python train.py --balance_bias=false --norm_eps=1e-05 --positions="rope" --optimizer="soap_variant" --lr_mult_qkv=0.7
Below are experts of layer 6 (counted from 0) of a mixture-of-experts language model. Rows are named router (the router's row for the expert), gate (a neuron's input weights, with its number), up (a neuron's input weights, with its number) and show model dimensions 0-191. Each number is 50 + 10 x the weight over its row's rms, rounded and kept within 0 to 99.
Before each expert's rows: "gets" lists some tokens that make up at least twice as much of what it gets as of all text. This comes from a sample of Wikipedia text that the model never trained on. Tokens count by the router's weight.

# expert 42
gets: "6", "9", "3", "7", "8", "2"
router:55 53 63 29 46 34 46 51 67 55 59 45 46 46 52 59 49 56 54 48 58 45 70 63 42 34 57 60 57 39 55 71 65 39 54 56 66 42 34 52 63 44 45 57 24 66 41 53 61 61 47 36 52 41 49 68 67 46 60 69 27 61 44 37 57 55 48 34 41 41 41 67 52 61 47 55 40 58 32 51 38 65 61 59 45 66 36 54 45 40 47 49 49 57 37 46 39 56 49 35 61 47 61 31 56 50 45 58 60 34 44 59 50 55 41 47 52 41 39 58 41 58 56 56 47 38 39 60 45 67 47 55 62 54 42 57 38 48 66 52 50 49 50 41 44 49 48 51 40 50 41 75 28 47 71 51 50 41 55 54 63 49 52 62 43 60 47 56 51 53 40 52 43 49 63 46 57 37 45 47 59 46 46 59 60 63 59 59 79 53 49 43
gate0:31 44 65 48 44 66 56 47 69 54 52 58 46 60 62 57 51 50 56 48 77 54 45 53 48 55 57 56 42 45 52 49 65 55 56 49 46 20 49 44 53 46 44 48 48 44 54 42 51 50 53 39 51 49 50 59 38 55 48 45 53 53 76 45 44 52 53 67 60 44 67 53 54 61 57 55 62 93 71 39 49 55 38 46 39 51 27 52 45 47 64 63 45 58 61 56 61 55 53 43 50 34 47 53 56 60 44 43 44 66 41 51 34 38 44 37 25 32 50 49 58 54 52 53 53 49 53 49 58 53 63 54 49 43 53 44 48 49 53 46 51 28 48 46 43 54 61 56 67 71 38 50 44 68 52 44 48 48 45 44 53 35 48 66 72 44 53 28 38 40 45 45 40 32 43 63 56 52 32 44 54 38 52 57 61 48 36 50 48 64 43 43
up0:58 57 49 44 68 53 39 55 34 34 45 43 58 38 45 42 52 49 47 57 38 38 61 33 56 41 60 45 53 45 48 49 55 54 66 43 49 51 42 63 44 46 79 49 30 63 45 60 46 44 54 48 46 49 46 33 67 60 56 47 42 60 55 42 41 46 51 32 56 56 36 61 66 53 53 52 60 41 26 65 27 49 52 61 58 42 64 38 52 42 57 32 60 43 33 47 58 45 51 52 66 62 56 61 30 40 55 44 51 42 68 51 72 57 50 53 76 48 45 37 51 39 45 49 47 41 46 37 58 56 42 55 47 54 52 37 57 51 43 42 70 60 50 48 51 50 51 57 28 48 60 72 58 38 29 54 57 44 52 47 57 40 59 41 42 63 36 59 55 73 57 49 48 57 56 38 29 42 60 54 58 33 48 43 40 53 57 40 45 54 53 49
gate1:47 52 35 54 52 57 51 53 49 60 60 50 33 56 58 38 44 59 38 59 34 47 47 57 46 52 47 64 60 37 51 32 51 48 32 72 55 61 68 34 28 40 56 39 52 36 49 55 46 44 56 36 71 35 49 75 43 48 54 62 49 40 47 37 63 48 47 47 43 56 50 32 59 38 38 44 47 41 59 40 31 67 64 33 34 56 33 49 56 55 52 50 67 64 48 52 49 58 45 49 35 40 42 36 49 60 52 47 45 43 63 57 57 45 52 58 61 45 41 53 42 70 58 52 49 42 53 61 57 43 70 57 48 44 60 39 48 45 48 53 41 50 51 47 35 44 47 61 59 39 57 40 32 63 48 50 45 59 57 46 48 53 41 52 44 21 55 55 67 35 53 56 60 32 60 37 60 56 67 41 49 49 75 45 51 45 54 44 50 29 58 53
up1:55 44 53 74 58 38 41 69 63 41 57 38 42 46 42 45 44 55 54 55 50 31 68 47 49 52 51 33 33 42 53 28 62 37 36 65 39 57 42 45 51 26 65 50 58 41 57 42 54 42 45 50 54 39 72 70 52 53 39 60 54 46 65 48 41 46 43 61 42 51 37 53 31 29 39 50 72 44 42 54 43 49 74 51 33 48 35 59 42 42 47 43 54 53 42 49 59 40 45 45 51 44 60 45 50 44 39 41 40 42 49 49 56 60 52 56 50 51 60 54 54 60 58 53 68 57 43 58 45 53 59 60 47 40 55 33 48 48 46 58 45 35 63 38 60 55 43 59 36 50 61 40 32 58 52 53 28 34 49 43 57 63 49 50 47 63 54 60 49 37 43 57 49 46 55 28 59 68 57 55 68 53 62 45 70 44 59 41 49 29 51 46
gate2:58 42 48 56 34 48 33 50 60 46 52 55 49 53 36 55 31 57 61 59 53 50 63 46 57 42 38 53 58 35 32 65 41 44 61 41 47 37 36 46 41 49 60 54 49 34 50 53 69 44 54 66 48 43 40 55 50 59 71 61 50 46 39 68 68 60 55 39 48 56 55 76 27 36 41 53 66 49 59 47 35 39 72 47 37 48 53 40 30 67 55 51 50 48 57 40 51 44 54 48 42 53 35 37 36 59 43 39 49 48 48 54 54 64 45 37 39 32 68 60 42 49 68 57 49 56 44 36 49 51 39 55 52 55 51 33 36 78 44 38 62 61 58 49 42 63 48 46 48 52 32 50 55 57 52 48 59 54 48 60 56 64 57 43 57 51 45 60 24 46 50 65 55 53 48 42 54 57 55 38 57 63 58 64 51 53 31 50 52 65 42 51
up2:43 26 58 48 42 49 40 47 67 44 45 66 53 48 28 64 36 49 77 67 42 56 55 56 68 43 50 45 40 48 47 51 60 46 60 33 51 43 33 64 37 48 55 37 57 55 43 34 56 53 47 58 58 48 42 43 60 53 53 52 37 46 36 58 60 66 54 36 39 52 58 86 49 34 43 42 59 53 56 44 44 44 65 67 46 42 50 55 43 49 64 46 58 40 48 37 55 45 45 52 52 42 54 46 37 39 46 33 58 45 38 47 40 66 55 46 55 43 81 46 50 37 39 59 53 34 35 61 44 53 43 38 51 49 40 43 40 57 42 58 48 67 61 42 27 61 55 55 34 45 33 50 47 45 46 37 47 58 49 61 45 48 63 42 60 53 42 61 30 45 49 53 42 63 57 45 44 49 63 44 53 49 57 61 47 37 53 52 58 61 38 43
gate3:69 49 37 51 44 49 39 52 59 66 60 52 39 46 53 37 35 47 47 47 46 60 48 46 49 63 51 24 49 43 67 48 45 50 62 54 48 23 49 60 48 44 43 33 54 56 37 38 61 42 45 51 41 33 64 59 38 51 41 53 51 62 63 49 50 54 60 48 42 40 60 60 53 30 47 50 62 26 58 46 34 38 51 54 38 50 31 69 57 61 52 65 45 42 36 40 45 57 47 38 41 57 49 51 46 36 43 23 52 52 62 57 38 67 63 43 30 59 48 47 55 55 53 45 59 58 57 43 42 46 50 41 47 45 35 41 53 58 21 38 50 48 63 54 44 33 58 49 56 53 56 48 48 68 36 52 43 57 55 65 60 54 49 49 39 50 54 58 61 33 55 46 50 40 54 50 64 45 52 41 62 50 51 60 60 49 27 18 61 52 50 47
up3:52 38 44 46 63 58 53 53 59 47 48 48 41 59 58 48 39 51 38 49 49 52 44 53 50 51 62 38 60 53 53 63 35 53 54 51 52 37 56 52 44 63 32 55 36 44 51 45 68 41 62 55 61 56 52 49 33 67 35 55 43 68 43 57 63 57 62 31 33 54 47 51 45 30 42 39 46 37 49 44 31 58 51 46 34 47 29 44 46 63 49 59 54 44 48 41 47 55 44 42 41 45 53 33 56 51 40 46 41 55 60 54 68 56 59 48 53 50 47 60 49 65 54 45 71 56 57 48 50 42 51 59 54 42 42 67 37 43 53 29 41 50 60 42 37 35 37 40 72 51 26 36 21 66 34 58 58 60 60 59 41 41 40 69 44 39 53 39 46 30 46 53 43 43 41 51 55 36 59 54 57 55 57 68 52 50 35 34 58 67 51 65
gate4:55 47 52 56 68 56 53 55 49 67 42 64 44 51 31 63 30 42 50 50 62 50 51 44 74 46 60 63 48 64 54 64 39 59 56 50 39 55 52 46 52 52 34 54 25 64 42 53 43 50 56 74 75 46 47 36 45 45 43 37 61 45 65 54 28 37 61 37 41 49 46 48 15 43 50 53 38 41 47 49 46 60 47 54 56 51 35 42 51 35 57 53 55 43 44 54 54 50 43 47 33 67 72 55 56 43 45 57 51 34 42 50 53 54 60 55 47 68 55 44 55 58 42 44 51 53 47 56 49 46 49 63 61 43 51 48 42 41 54 46 60 41 45 34 50 46 53 58 36 46 58 43 58 47 46 56 35 32 52 76 36 53 50 43 62 30 59 57 52 40 42 31 48 44 38 45 55 39 52 48 48 34 48 64 47 67 64 51 36 49 34 49
up4:50 36 48 71 61 62 51 48 49 49 58 63 56 37 54 57 39 21 51 57 56 53 57 46 43 53 50 38 45 41 40 58 57 47 54 39 58 63 61 49 46 45 36 51 62 29 45 64 53 48 32 51 33 65 75 59 38 50 36 68 55 46 39 50 60 41 34 47 54 55 70 35 44 61 47 32 52 48 55 42 51 50 63 45 46 51 48 48 43 43 60 42 24 51 61 61 50 61 54 46 53 55 38 53 58 66 63 55 56 46 48 50 63 32 63 61 35 58 60 59 55 50 43 34 65 55 57 56 44 39 72 57 43 48 45 44 53 48 39 59 34 41 60 64 56 65 58 47 39 44 43 30 52 45 39 35 58 52 51 50 44 57 50 30 51 59 40 31 54 53 51 38 48 34 54 68 73 43 46 56 46 51 38 47 45 32 47 54 53 63 61 50
gate5:69 62 36 52 21 62 60 42 48 55 50 52 57 37 35 50 60 49 60 38 56 71 54 32 55 46 57 52 51 48 56 56 52 52 45 36 45 37 49 57 46 61 47 53 60 60 46 55 39 44 51 40 53 46 58 46 52 45 44 46 56 50 69 43 29 46 42 77 42 67 53 67 30 62 40 54 62 48 50 61 44 55 28 57 47 62 55 54 38 31 47 58 64 54 41 44 61 49 44 59 49 46 70 56 39 47 44 33 66 43 56 59 46 42 44 52 62 51 29 35 55 44 54 53 60 52 71 46 49 41 49 49 52 52 63 41 29 56 71 67 51 43 40 63 48 50 67 36 34 45 50 57 52 40 37 63 65 73 53 54 48 59 47 45 60 63 51 52 61 48 62 47 60 51 45 37 48 24 43 64 39 49 50 51 53 52 58 53 46 48 44 52
up5:42 41 81 53 67 56 45 44 48 54 54 52 36 57 58 53 46 44 39 61 57 33 64 53 44 40 53 69 41 46 52 35 57 69 39 58 41 49 41 62 48 50 57 46 33 53 51 46 46 43 32 53 45 57 30 62 50 58 64 41 56 56 55 54 57 51 66 29 71 36 37 43 68 54 54 53 55 47 44 46 45 57 51 41 49 51 54 41 44 49 52 48 38 56 48 60 46 66 44 58 53 63 45 38 52 42 66 68 50 60 51 48 59 68 55 53 36 58 69 53 54 50 61 59 53 42 45 36 40 62 59 46 46 51 58 39 48 49 33 45 62 45 57 40 49 42 45 56 64 66 48 55 52 56 53 48 55 14 34 48 44 47 43 69 55 36 44 51 39 50 39 37 40 45 53 58 45 69 45 40 67 52 38 24 42 47 40 27 63 51 50 40
gate6:22 68 49 60 55 54 62 48 44 39 56 53 56 47 60 38 45 35 48 49 40 42 23 53 32 31 47 57 46 54 65 84 51 38 56 46 63 52 37 66 37 38 54 39 24 49 40 64 47 63 63 37 38 49 70 42 57 43 57 47 50 49 55 62 47 52 62 48 42 56 56 31 31 46 54 55 50 58 53 52 49 41 52 57 46 47 45 57 48 56 26 52 49 42 47 51 42 45 51 49 45 42 51 53 57 47 42 56 51 67 29 44 49 50 26 45 49 48 43 38 36 50 44 51 45 40 53 60 52 46 47 46 42 51 50 55 58 58 51 40 45 36 32 46 54 60 49 39 39 35 35 55 52 31 63 48 62 51 31 62 37 42 61 51 59 58 47 61 42 45 54 56 48 32 46 58 64 48 33 66 51 63 66 53 69 53 48 50 61 51 52 54
up6:63 55 41 57 55 43 74 57 47 53 60 41 40 48 53 40 33 46 56 47 46 61 47 51 44 39 47 62 52 63 53 60 49 35 60 50 33 79 33 58 36 52 45 48 35 42 30 53 50 53 59 41 41 36 50 60 38 48 53 54 45 62 46 66 60 47 46 41 48 55 31 31 54 41 44 50 58 54 48 47 57 39 53 62 45 64 57 54 56 33 47 66 61 54 65 73 56 42 54 53 32 47 61 50 56 40 25 45 39 35 43 53 48 53 51 49 24 53 46 45 42 60 52 50 43 50 39 53 47 44 52 57 30 50 30 65 54 49 56 54 46 47 31 32 49 65 43 35 56 52 29 46 56 53 59 64 36 53 47 65 51 52 59 38 60 45 41 43 54 43 45 63 35 31 51 46 45 65 63 48 40 41 61 40 46 69 55 43 36 51 57 37
gate7:64 38 65 43 52 65 61 45 52 60 53 59 55 55 60 46 51 38 49 56 76 40 54 55 43 41 47 49 44 62 48 55 47 54 59 49 55 51 64 45 41 44 68 43 56 59 33 54 49 45 34 36 35 58 49 58 53 35 39 31 29 61 51 42 36 65 56 52 55 36 46 51 52 54 38 64 51 61 54 41 54 43 36 91 51 55 56 62 45 38 68 29 45 51 50 50 58 37 54 58 49 49 57 43 58 40 45 57 64 79 39 31 48 52 42 38 59 43 58 46 53 36 43 49 49 54 30 53 46 59 43 50 41 48 60 46 29 47 39 55 67 53 50 39 64 24 38 44 73 48 52 45 60 43 54 45 58 46 41 53 38 39 68 45 40 51 51 64 37 48 42 38 58 44 55 51 57 49 54 48 56 42 51 49 63 45 39 57 52 46 57 36
up7:57 58 34 51 51 34 36 56 47 68 50 34 42 62 44 67 48 43 45 47 32 44 57 43 43 65 56 61 48 48 43 51 30 49 51 41 44 66 41 49 35 61 58 43 45 38 44 41 51 49 34 67 43 42 58 53 54 43 49 52 41 44 57 52 48 60 54 42 28 53 49 56 43 35 50 44 53 46 56 44 19 49 36 52 44 49 48 55 70 37 43 57 59 43 49 45 42 59 48 23 26 38 69 42 60 60 40 54 46 38 34 40 50 56 42 41 49 57 40 56 43 54 45 48 62 54 31 39 60 72 34 51 66 48 61 53 42 40 53 48 59 52 57 58 45 55 45 49 55 48 61 41 43 43 66 57 43 47 53 66 34 60 60 49 41 28 37 44 32 43 57 55 50 28 55 41 58 52 56 59 59 44 59 38 31 41 66 46 47 42 37 48
gate8:38 48 71 50 58 47 33 49 42 35 52 65 67 44 61 62 51 60 36 48 61 63 39 39 40 61 46 48 42 62 56 51 48 74 63 55 49 46 40 55 45 39 40 49 61 65 51 49 63 39 49 43 61 42 42 51 27 57 58 57 49 61 57 49 48 46 47 53 49 50 66 55 64 52 61 55 49 49 61 55 60 50 52 43 47 56 41 40 61 51 40 53 24 50 54 55 40 49 46 42 52 40 31 57 66 64 52 51 44 58 43 46 48 48 61 32 55 54 64 43 33 59 41 44 55 49 51 44 52 46 40 35 67 63 48 50 57 53 40 52 63 49 40 57 33 48 79 73 55 69 57 53 53 51 53 62 65 46 58 57 60 44 59 53 54 60 46 46 61 68 67 44 74 55 69 48 61 44 67 43 57 45 48 34 62 67 36 52 30 60 55 58
up8:70 35 43 56 20 40 61 43 46 76 56 40 52 46 47 47 50 45 57 61 46 37 56 43 60 49 46 50 48 43 54 54 47 29 34 49 46 56 54 52 58 50 64 56 26 49 45 65 43 62 42 62 46 51 54 43 76 33 36 37 41 35 47 50 56 55 54 48 41 51 37 40 41 49 45 51 46 60 32 42 38 60 51 47 50 45 59 57 45 53 72 52 63 46 44 44 58 40 57 51 51 57 63 40 32 43 49 38 58 43 52 51 50 49 43 58 43 50 40 63 67 40 50 58 50 50 57 55 42 49 52 56 35 26 53 55 45 40 53 51 33 48 52 42 48 61 22 35 44 39 46 47 57 67 50 43 45 50 40 47 32 51 44 62 45 32 50 62 42 35 36 49 25 53 44 54 49 46 37 66 37 46 58 63 39 50 61 59 75 40 40 51
gate9:36 51 64 47 45 71 52 40 59 37 59 63 57 47 43 55 57 56 43 53 66 43 57 44 40 39 66 50 33 57 55 54 41 51 50 62 60 37 61 52 49 55 47 52 56 57 44 44 56 40 31 35 46 68 46 34 47 56 58 39 55 54 84 58 33 53 45 46 47 44 49 65 44 73 55 68 28 52 46 49 67 46 41 60 47 48 52 47 45 66 51 45 57 51 46 47 56 54 55 81 56 52 51 57 53 48 45 46 68 72 43 46 39 48 48 49 57 51 57 43 40 49 47 44 40 56 58 52 30 56 40 49 43 30 62 38 41 44 42 48 62 45 54 45 54 43 58 62 39 47 51 59 61 45 52 42 63 43 44 32 44 35 55 47 58 58 54 42 37 62 35 29 58 64 43 53 49 53 38 50 65 71 30 52 67 47 41 61 58 53 65 39
up9:65 52 36 63 43 28 51 53 53 50 36 45 52 27 60 51 45 49 69 52 30 50 59 55 63 43 55 48 70 52 52 59 63 49 42 46 35 53 55 48 33 57 51 52 49 46 33 41 42 72 54 45 53 34 52 56 51 49 52 64 59 68 29 34 59 42 52 47 64 51 45 46 44 40 47 66 53 20 59 57 23 53 40 46 51 57 71 57 49 44 54 63 46 46 47 49 48 52 42 41 45 54 52 39 52 45 53 49 36 31 58 52 64 59 62 39 52 28 48 48 47 45 57 54 70 48 50 53 59 61 48 64 53 50 69 45 55 64 50 58 61 61 44 53 45 48 43 30 50 46 49 43 58 42 58 56 46 51 62 55 60 62 44 34 53 42 63 56 59 39 62 60 62 48 53 66 45 50 72 53 52 35 67 48 39 26 65 48 40 44 52 42
gate10:64 53 41 45 47 40 37 48 60 53 51 32 31 60 60 53 66 66 51 33 64 46 52 61 50 51 47 55 45 53 56 68 52 48 37 40 42 37 48 48 49 38 66 59 38 53 34 65 50 35 44 46 33 59 43 53 52 57 56 41 68 53 63 50 45 50 54 47 60 49 52 47 50 47 46 48 57 44 65 51 55 40 51 43 58 63 52 46 42 62 49 48 44 57 43 56 57 55 53 52 47 82 51 36 52 55 44 50 50 50 49 61 60 63 65 41 42 13 54 37 54 47 73 57 40 56 55 56 53 49 43 52 66 50 52 34 48 49 78 44 55 37 48 39 45 60 55 38 70 58 47 62 55 41 56 65 41 50 55 34 55 69 52 44 51 55 62 43 38 33 49 45 56 45 76 39 51 59 40 48 67 68 48 42 51 63 27 51 64 55 43 59
up10:73 45 52 47 41 40 44 55 52 48 47 32 24 64 52 47 65 62 49 38 52 39 53 58 50 49 54 68 48 46 47 65 60 56 41 36 56 49 53 60 47 33 67 57 43 49 35 58 48 39 42 45 35 67 42 51 56 53 41 44 49 53 58 46 47 58 61 52 54 47 62 54 48 48 40 55 50 42 51 56 51 44 55 51 56 68 48 41 46 60 56 46 41 51 52 46 56 57 48 50 55 77 58 39 41 51 56 51 51 43 47 64 61 53 68 50 43 28 57 33 53 38 66 57 48 42 50 49 55 51 46 54 61 39 50 39 49 38 82 51 46 35 53 52 48 61 49 44 76 55 40 62 42 47 51 68 42 51 61 37 57 70 56 50 51 52 47 33 37 34 48 31 59 47 74 45 46 52 60 48 79 59 38 35 51 74 32 62 48 58 56 62
gate11:49 52 16 52 65 45 38 51 41 36 57 53 43 51 45 57 36 47 50 47 43 42 53 41 54 42 47 51 64 35 42 44 52 53 54 55 55 75 47 55 38 47 39 39 57 56 50 36 50 50 50 58 48 63 44 49 40 51 53 61 45 46 39 42 42 51 41 43 50 56 40 38 51 43 35 52 54 57 70 54 58 49 51 48 49 42 27 51 71 36 47 57 43 51 75 45 45 32 51 47 52 44 30 47 48 69 62 47 29 42 51 39 65 44 35 45 44 54 54 58 23 57 47 56 55 48 60 61 50 65 47 56 54 48 51 65 58 57 63 71 63 42 56 47 60 46 54 48 41 54 52 49 25 46 55 78 36 45 25 46 65 54 62 49 58 30 45 39 54 59 64 60 39 31 42 51 68 53 56 47 42 40 51 51 52 35 56 58 41 49 59 50
up11:36 51 60 56 50 38 67 48 50 58 46 44 51 67 38 57 35 46 44 44 55 33 56 52 63 42 68 47 59 50 64 52 42 45 44 31 55 69 66 48 64 45 42 49 52 29 54 30 49 63 50 51 20 59 54 44 63 59 48 34 46 56 31 72 63 44 51 45 39 45 53 47 43 49 40 48 46 49 42 54 61 57 67 42 66 54 41 67 35 43 40 39 42 56 64 65 56 44 59 39 37 51 46 57 54 39 51 82 57 41 50 54 54 62 60 44 51 52 71 60 52 46 45 48 42 51 45 44 41 54 56 43 37 59 49 54 48 60 58 65 39 39 44 44 60 50 31 55 36 49 64 54 64 56 63 34 43 48 52 50 40 57 54 52 43 61 50 67 60 53 52 60 54 47 49 59 55 51 38 63 42 71 58 48 40 45 55 49 61 39 76 53
gate12:59 55 38 39 50 55 25 57 56 49 54 50 46 51 46 30 63 33 45 66 49 53 47 46 58 57 33 45 57 38 66 25 58 48 46 57 58 46 41 24 45 40 56 60 43 42 71 47 54 43 52 36 56 54 41 62 58 54 54 58 56 46 52 73 54 52 42 54 37 51 44 56 48 45 58 67 52 49 46 41 49 61 51 54 48 47 54 31 55 49 43 54 40 55 53 56 40 68 52 57 50 43 35 67 49 52 67 61 42 58 63 59 47 44 46 45 63 66 41 55 59 41 60 51 60 37 51 53 57 57 46 61 70 51 41 35 31 57 55 54 53 47 37 55 49 53 43 40 44 69 53 37 64 64 39 52 49 48 59 44 48 34 40 63 45 25 45 63 60 54 55 61 55 27 64 32 60 68 42 52 51 41 55 53 32 24 37 56 53 61 55 44
up12:29 52 50 40 61 47 47 40 43 63 39 66 45 47 52 54 38 61 43 55 59 51 55 55 38 30 79 69 49 52 44 49 56 65 45 57 39 51 41 49 51 54 56 38 48 74 35 49 32 54 59 45 48 40 46 61 66 50 57 64 47 62 63 43 51 45 46 52 62 60 45 54 68 57 35 41 51 50 48 50 59 50 39 47 55 57 61 57 54 60 61 58 57 48 38 56 53 35 42 64 50 63 50 53 61 38 55 35 48 65 39 34 51 60 41 72 46 48 54 29 41 55 59 32 43 45 56 56 24 64 40 35 41 65 75 54 41 59 51 60 64 54 51 59 48 49 62 52 50 51 40 63 51 50 67 32 43 32 37 43 48 46 48 38 38 58 45 46 43 66 52 52 54 44 40 58 29 49 63 32 53 53 46 45 44 44 64 53 66 47 55 43
gate13:36 46 52 53 54 51 47 42 54 54 43 32 37 63 48 51 62 58 52 64 39 29 57 32 57 55 50 59 56 63 57 47 54 38 55 55 63 61 48 66 49 47 44 66 49 60 44 42 55 55 55 44 53 47 54 66 44 34 54 37 25 50 59 48 40 40 58 51 55 61 54 41 53 62 49 43 37 46 59 49 57 27 57 43 66 47 48 59 52 59 42 45 56 54 47 59 44 44 63 51 59 40 47 48 54 54 65 54 70 47 49 55 47 42 53 39 42 44 42 53 30 43 66 53 32 60 44 68 49 62 48 45 46 64 62 46 42 53 49 45 44 56 58 36 48 42 40 50 73 76 65 33 60 51 49 52 44 26 40 28 54 48 40 44 57 60 39 28 49 53 68 23 32 47 71 52 43 50 49 46 57 57 59 34 62 52 58 41 57 43 64 40
up13:49 42 50 27 57 55 58 41 45 49 50 34 65 38 41 69 45 40 45 49 49 51 45 48 53 41 61 48 42 40 50 55 26 44 44 63 36 55 52 33 52 54 50 40 62 56 45 42 48 45 47 71 45 45 34 50 46 59 66 60 60 45 51 46 39 62 48 46 38 40 40 59 56 42 54 41 52 55 48 70 44 62 28 62 63 51 59 34 57 62 64 65 47 44 55 62 62 52 64 64 60 58 41 51 38 49 44 49 46 43 48 50 53 55 70 37 37 52 47 68 65 53 43 49 73 48 53 43 47 52 60 53 40 54 43 50 61 50 40 40 41 47 44 60 49 35 55 58 35 43 44 41 48 40 62 59 38 45 56 69 53 58 82 80 40 44 65 59 48 45 51 52 54 47 54 51 26 41 40 71 50 35 45 63 34 47 49 50 49 46 33 55
gate14:49 46 60 45 44 52 69 60 40 40 35 69 41 34 51 37 46 36 55 38 51 52 53 70 54 31 78 39 51 39 41 55 61 49 63 44 55 55 33 50 59 62 35 53 50 32 40 39 53 64 39 33 38 60 54 48 46 38 46 49 53 43 52 65 54 57 59 50 70 41 43 58 28 51 33 48 53 70 53 49 69 45 67 67 39 54 49 39 36 46 60 64 53 62 50 50 72 44 51 54 46 60 67 67 51 30 57 49 54 54 37 56 46 47 52 53 30 38 49 50 43 48 51 47 36 47 44 32 48 44 58 54 63 46 59 24 35 48 60 42 49 49 45 51 53 37 55 55 43 53 50 52 66 48 67 50 30 53 68 48 51 54 52 59 63 53 53 38 58 46 59 50 51 52 41 52 48 46 46 49 39 60 49 70 52 52 43 47 47 57 70 41
up14:60 54 41 53 56 50 43 45 55 67 63 34 51 50 59 49 58 63 38 48 47 50 46 40 40 62 25 58 44 56 48 50 38 44 41 64 44 49 64 49 41 56 53 51 52 61 59 63 50 33 55 76 51 38 48 60 57 61 50 42 47 56 39 51 38 39 48 53 26 58 41 46 70 48 68 50 52 32 56 54 42 50 43 36 56 51 48 66 55 55 33 25 45 48 45 61 34 46 51 39 64 37 42 37 50 66 44 53 46 48 61 42 59 58 45 52 49 56 51 42 50 54 51 34 56 59 63 67 44 58 47 46 36 53 42 74 66 57 42 63 47 35 48 46 55 51 50 38 58 36 49 37 49 51 45 55 64 67 23 50 43 65 55 41 34 54 49 63 54 40 49 62 54 58 71 41 48 39 33 49 58 53 53 38 39 50 71 53 60 32 41 66
gate15:43 59 41 61 49 33 62 44 59 44 39 38 42 42 72 47 34 37 52 69 36 53 62 51 56 63 60 53 29 54 54 38 27 51 51 49 58 50 59 54 44 58 44 57 42 59 52 29 34 72 53 59 67 37 44 52 55 53 49 46 58 31 37 41 44 52 52 28 49 43 48 43 57 52 46 45 59 45 33 59 48 58 39 50 52 50 34 56 52 55 55 55 57 54 33 42 35 50 56 37 50 35 45 44 41 38 50 41 34 40 53 57 46 51 53 42 57 39 47 57 31 55 37 51 53 45 58 48 57 54 48 53 53 49 56 53 55 46 57 47 39 42 67 36 31 47 50 58 45 34 48 65 48 37 51 44 53 65 37 56 47 47 33 72 55 54 63 36 58 61 67 24 45 41 46 43 44 40 61 55 49 33 62 56 38 48 64 40 25 49 52 27
up15:56 39 50 34 52 55 34 48 53 49 53 51 63 48 23 53 68 58 45 32 55 37 45 45 47 46 34 47 78 41 39 54 63 51 47 48 29 54 41 45 46 38 56 45 55 47 47 64 57 23 56 51 39 53 57 52 54 47 67 59 39 57 60 63 52 53 43 65 51 51 47 63 36 48 58 58 41 61 73 53 45 45 55 59 45 50 58 33 37 46 46 54 44 34 71 60 60 53 46 60 48 70 50 48 56 59 39 51 53 64 50 41 48 48 47 48 40 63 41 49 69 49 60 46 53 59 58 58 46 54 56 45 52 63 54 51 48 60 51 46 56 46 31 67 71 52 58 36 57 71 50 32 56 62 48 57 43 38 62 54 60 54 54 26 45 46 41 70 38 42 45 68 55 56 62 49 53 65 46 49 57 64 47 53 50 45 46 70 64 47 34 67
gate16:63 44 33 55 57 55 44 61 55 40 59 30 70 62 59 39 28 32 57 54 50 56 33 47 42 55 58 37 66 54 49 59 48 47 44 55 40 60 38 41 46 37 44 48 45 39 54 42 41 36 46 39 42 40 66 68 38 59 45 56 53 54 34 35 50 45 39 54 59 50 84 43 48 37 66 57 57 36 46 44 61 37 52 52 32 56 42 43 50 48 60 59 52 69 65 49 51 46 53 59 45 61 40 47 66 76 39 58 36 54 58 51 44 46 48 48 38 61 57 40 47 63 39 42 65 50 52 55 47 46 63 69 43 40 34 59 43 42 69 46 58 57 53 47 61 45 42 47 55 50 44 54 58 58 69 67 50 58 60 50 43 53 36 53 42 29 45 39 43 40 45 63 46 25 61 58 66 53 49 45 46 51 59 54 62 47 57 54 59 39 51 55
up16:51 54 37 55 60 65 50 57 57 36 55 35 70 59 57 47 31 28 62 49 53 50 34 60 41 50 48 36 68 46 52 65 47 48 51 48 37 53 42 47 47 38 53 54 42 40 48 36 36 38 51 38 43 49 57 67 39 63 44 64 57 55 34 35 39 53 38 54 59 44 86 44 41 41 56 66 52 42 42 41 52 22 55 53 41 51 31 40 57 47 54 57 41 59 59 52 46 35 44 54 43 51 39 55 72 68 50 59 37 59 54 51 46 48 44 49 47 45 55 47 45 41 43 45 62 48 62 55 56 48 62 63 31 45 24 54 53 50 68 43 66 56 53 38 59 53 49 47 53 51 42 57 53 46 59 68 60 47 65 46 48 53 31 52 57 42 43 36 28 47 45 49 55 27 59 54 61 53 52 52 53 56 56 56 72 50 56 62 61 53 49 44
gate17:43 61 57 49 57 56 52 61 38 63 55 49 36 48 64 47 53 38 61 45 65 49 68 25 39 36 52 53 53 44 44 63 48 38 51 36 36 52 60 63 38 49 46 43 48 62 55 46 50 38 49 44 49 79 53 55 43 61 56 32 49 70 57 61 30 48 44 69 60 44 53 51 60 66 49 44 54 49 67 46 59 44 59 51 41 69 51 73 45 62 33 56 53 51 46 32 54 36 54 49 70 62 42 25 57 43 74 53 65 62 52 48 57 44 45 49 58 58 57 51 50 53 61 49 55 55 38 69 39 44 60 56 44 63 47 53 49 39 48 67 58 33 40 35 54 53 61 54 44 61 47 48 50 37 49 48 60 36 45 53 49 43 36 50 53 48 46 55 52 44 53 52 44 73 55 45 55 26 32 43 56 59 37 37 57 50 41 53 49 70 54 47
up17:39 39 19 43 51 31 55 59 48 49 42 40 44 56 48 49 56 67 53 55 42 52 34 57 57 50 51 41 62 44 62 40 41 47 37 56 48 70 32 39 50 50 34 56 47 50 59 58 55 49 57 57 46 44 53 69 59 34 44 56 31 51 20 54 50 61 54 62 54 60 54 46 45 24 55 45 57 52 57 61 42 49 48 41 49 78 44 58 52 40 80 51 44 45 65 56 55 51 60 48 41 42 46 51 47 50 46 58 25 39 37 65 44 56 63 48 50 41 46 56 54 57 53 50 48 54 51 53 46 56 68 44 52 47 42 47 57 53 62 42 38 40 57 50 59 50 36 57 53 57 49 43 49 65 65 48 40 57 57 63 47 60 43 56 51 36 45 46 55 50 55 77 37 39 71 50 46 52 66 50 29 44 58 56 36 46 61 38 50 25 41 60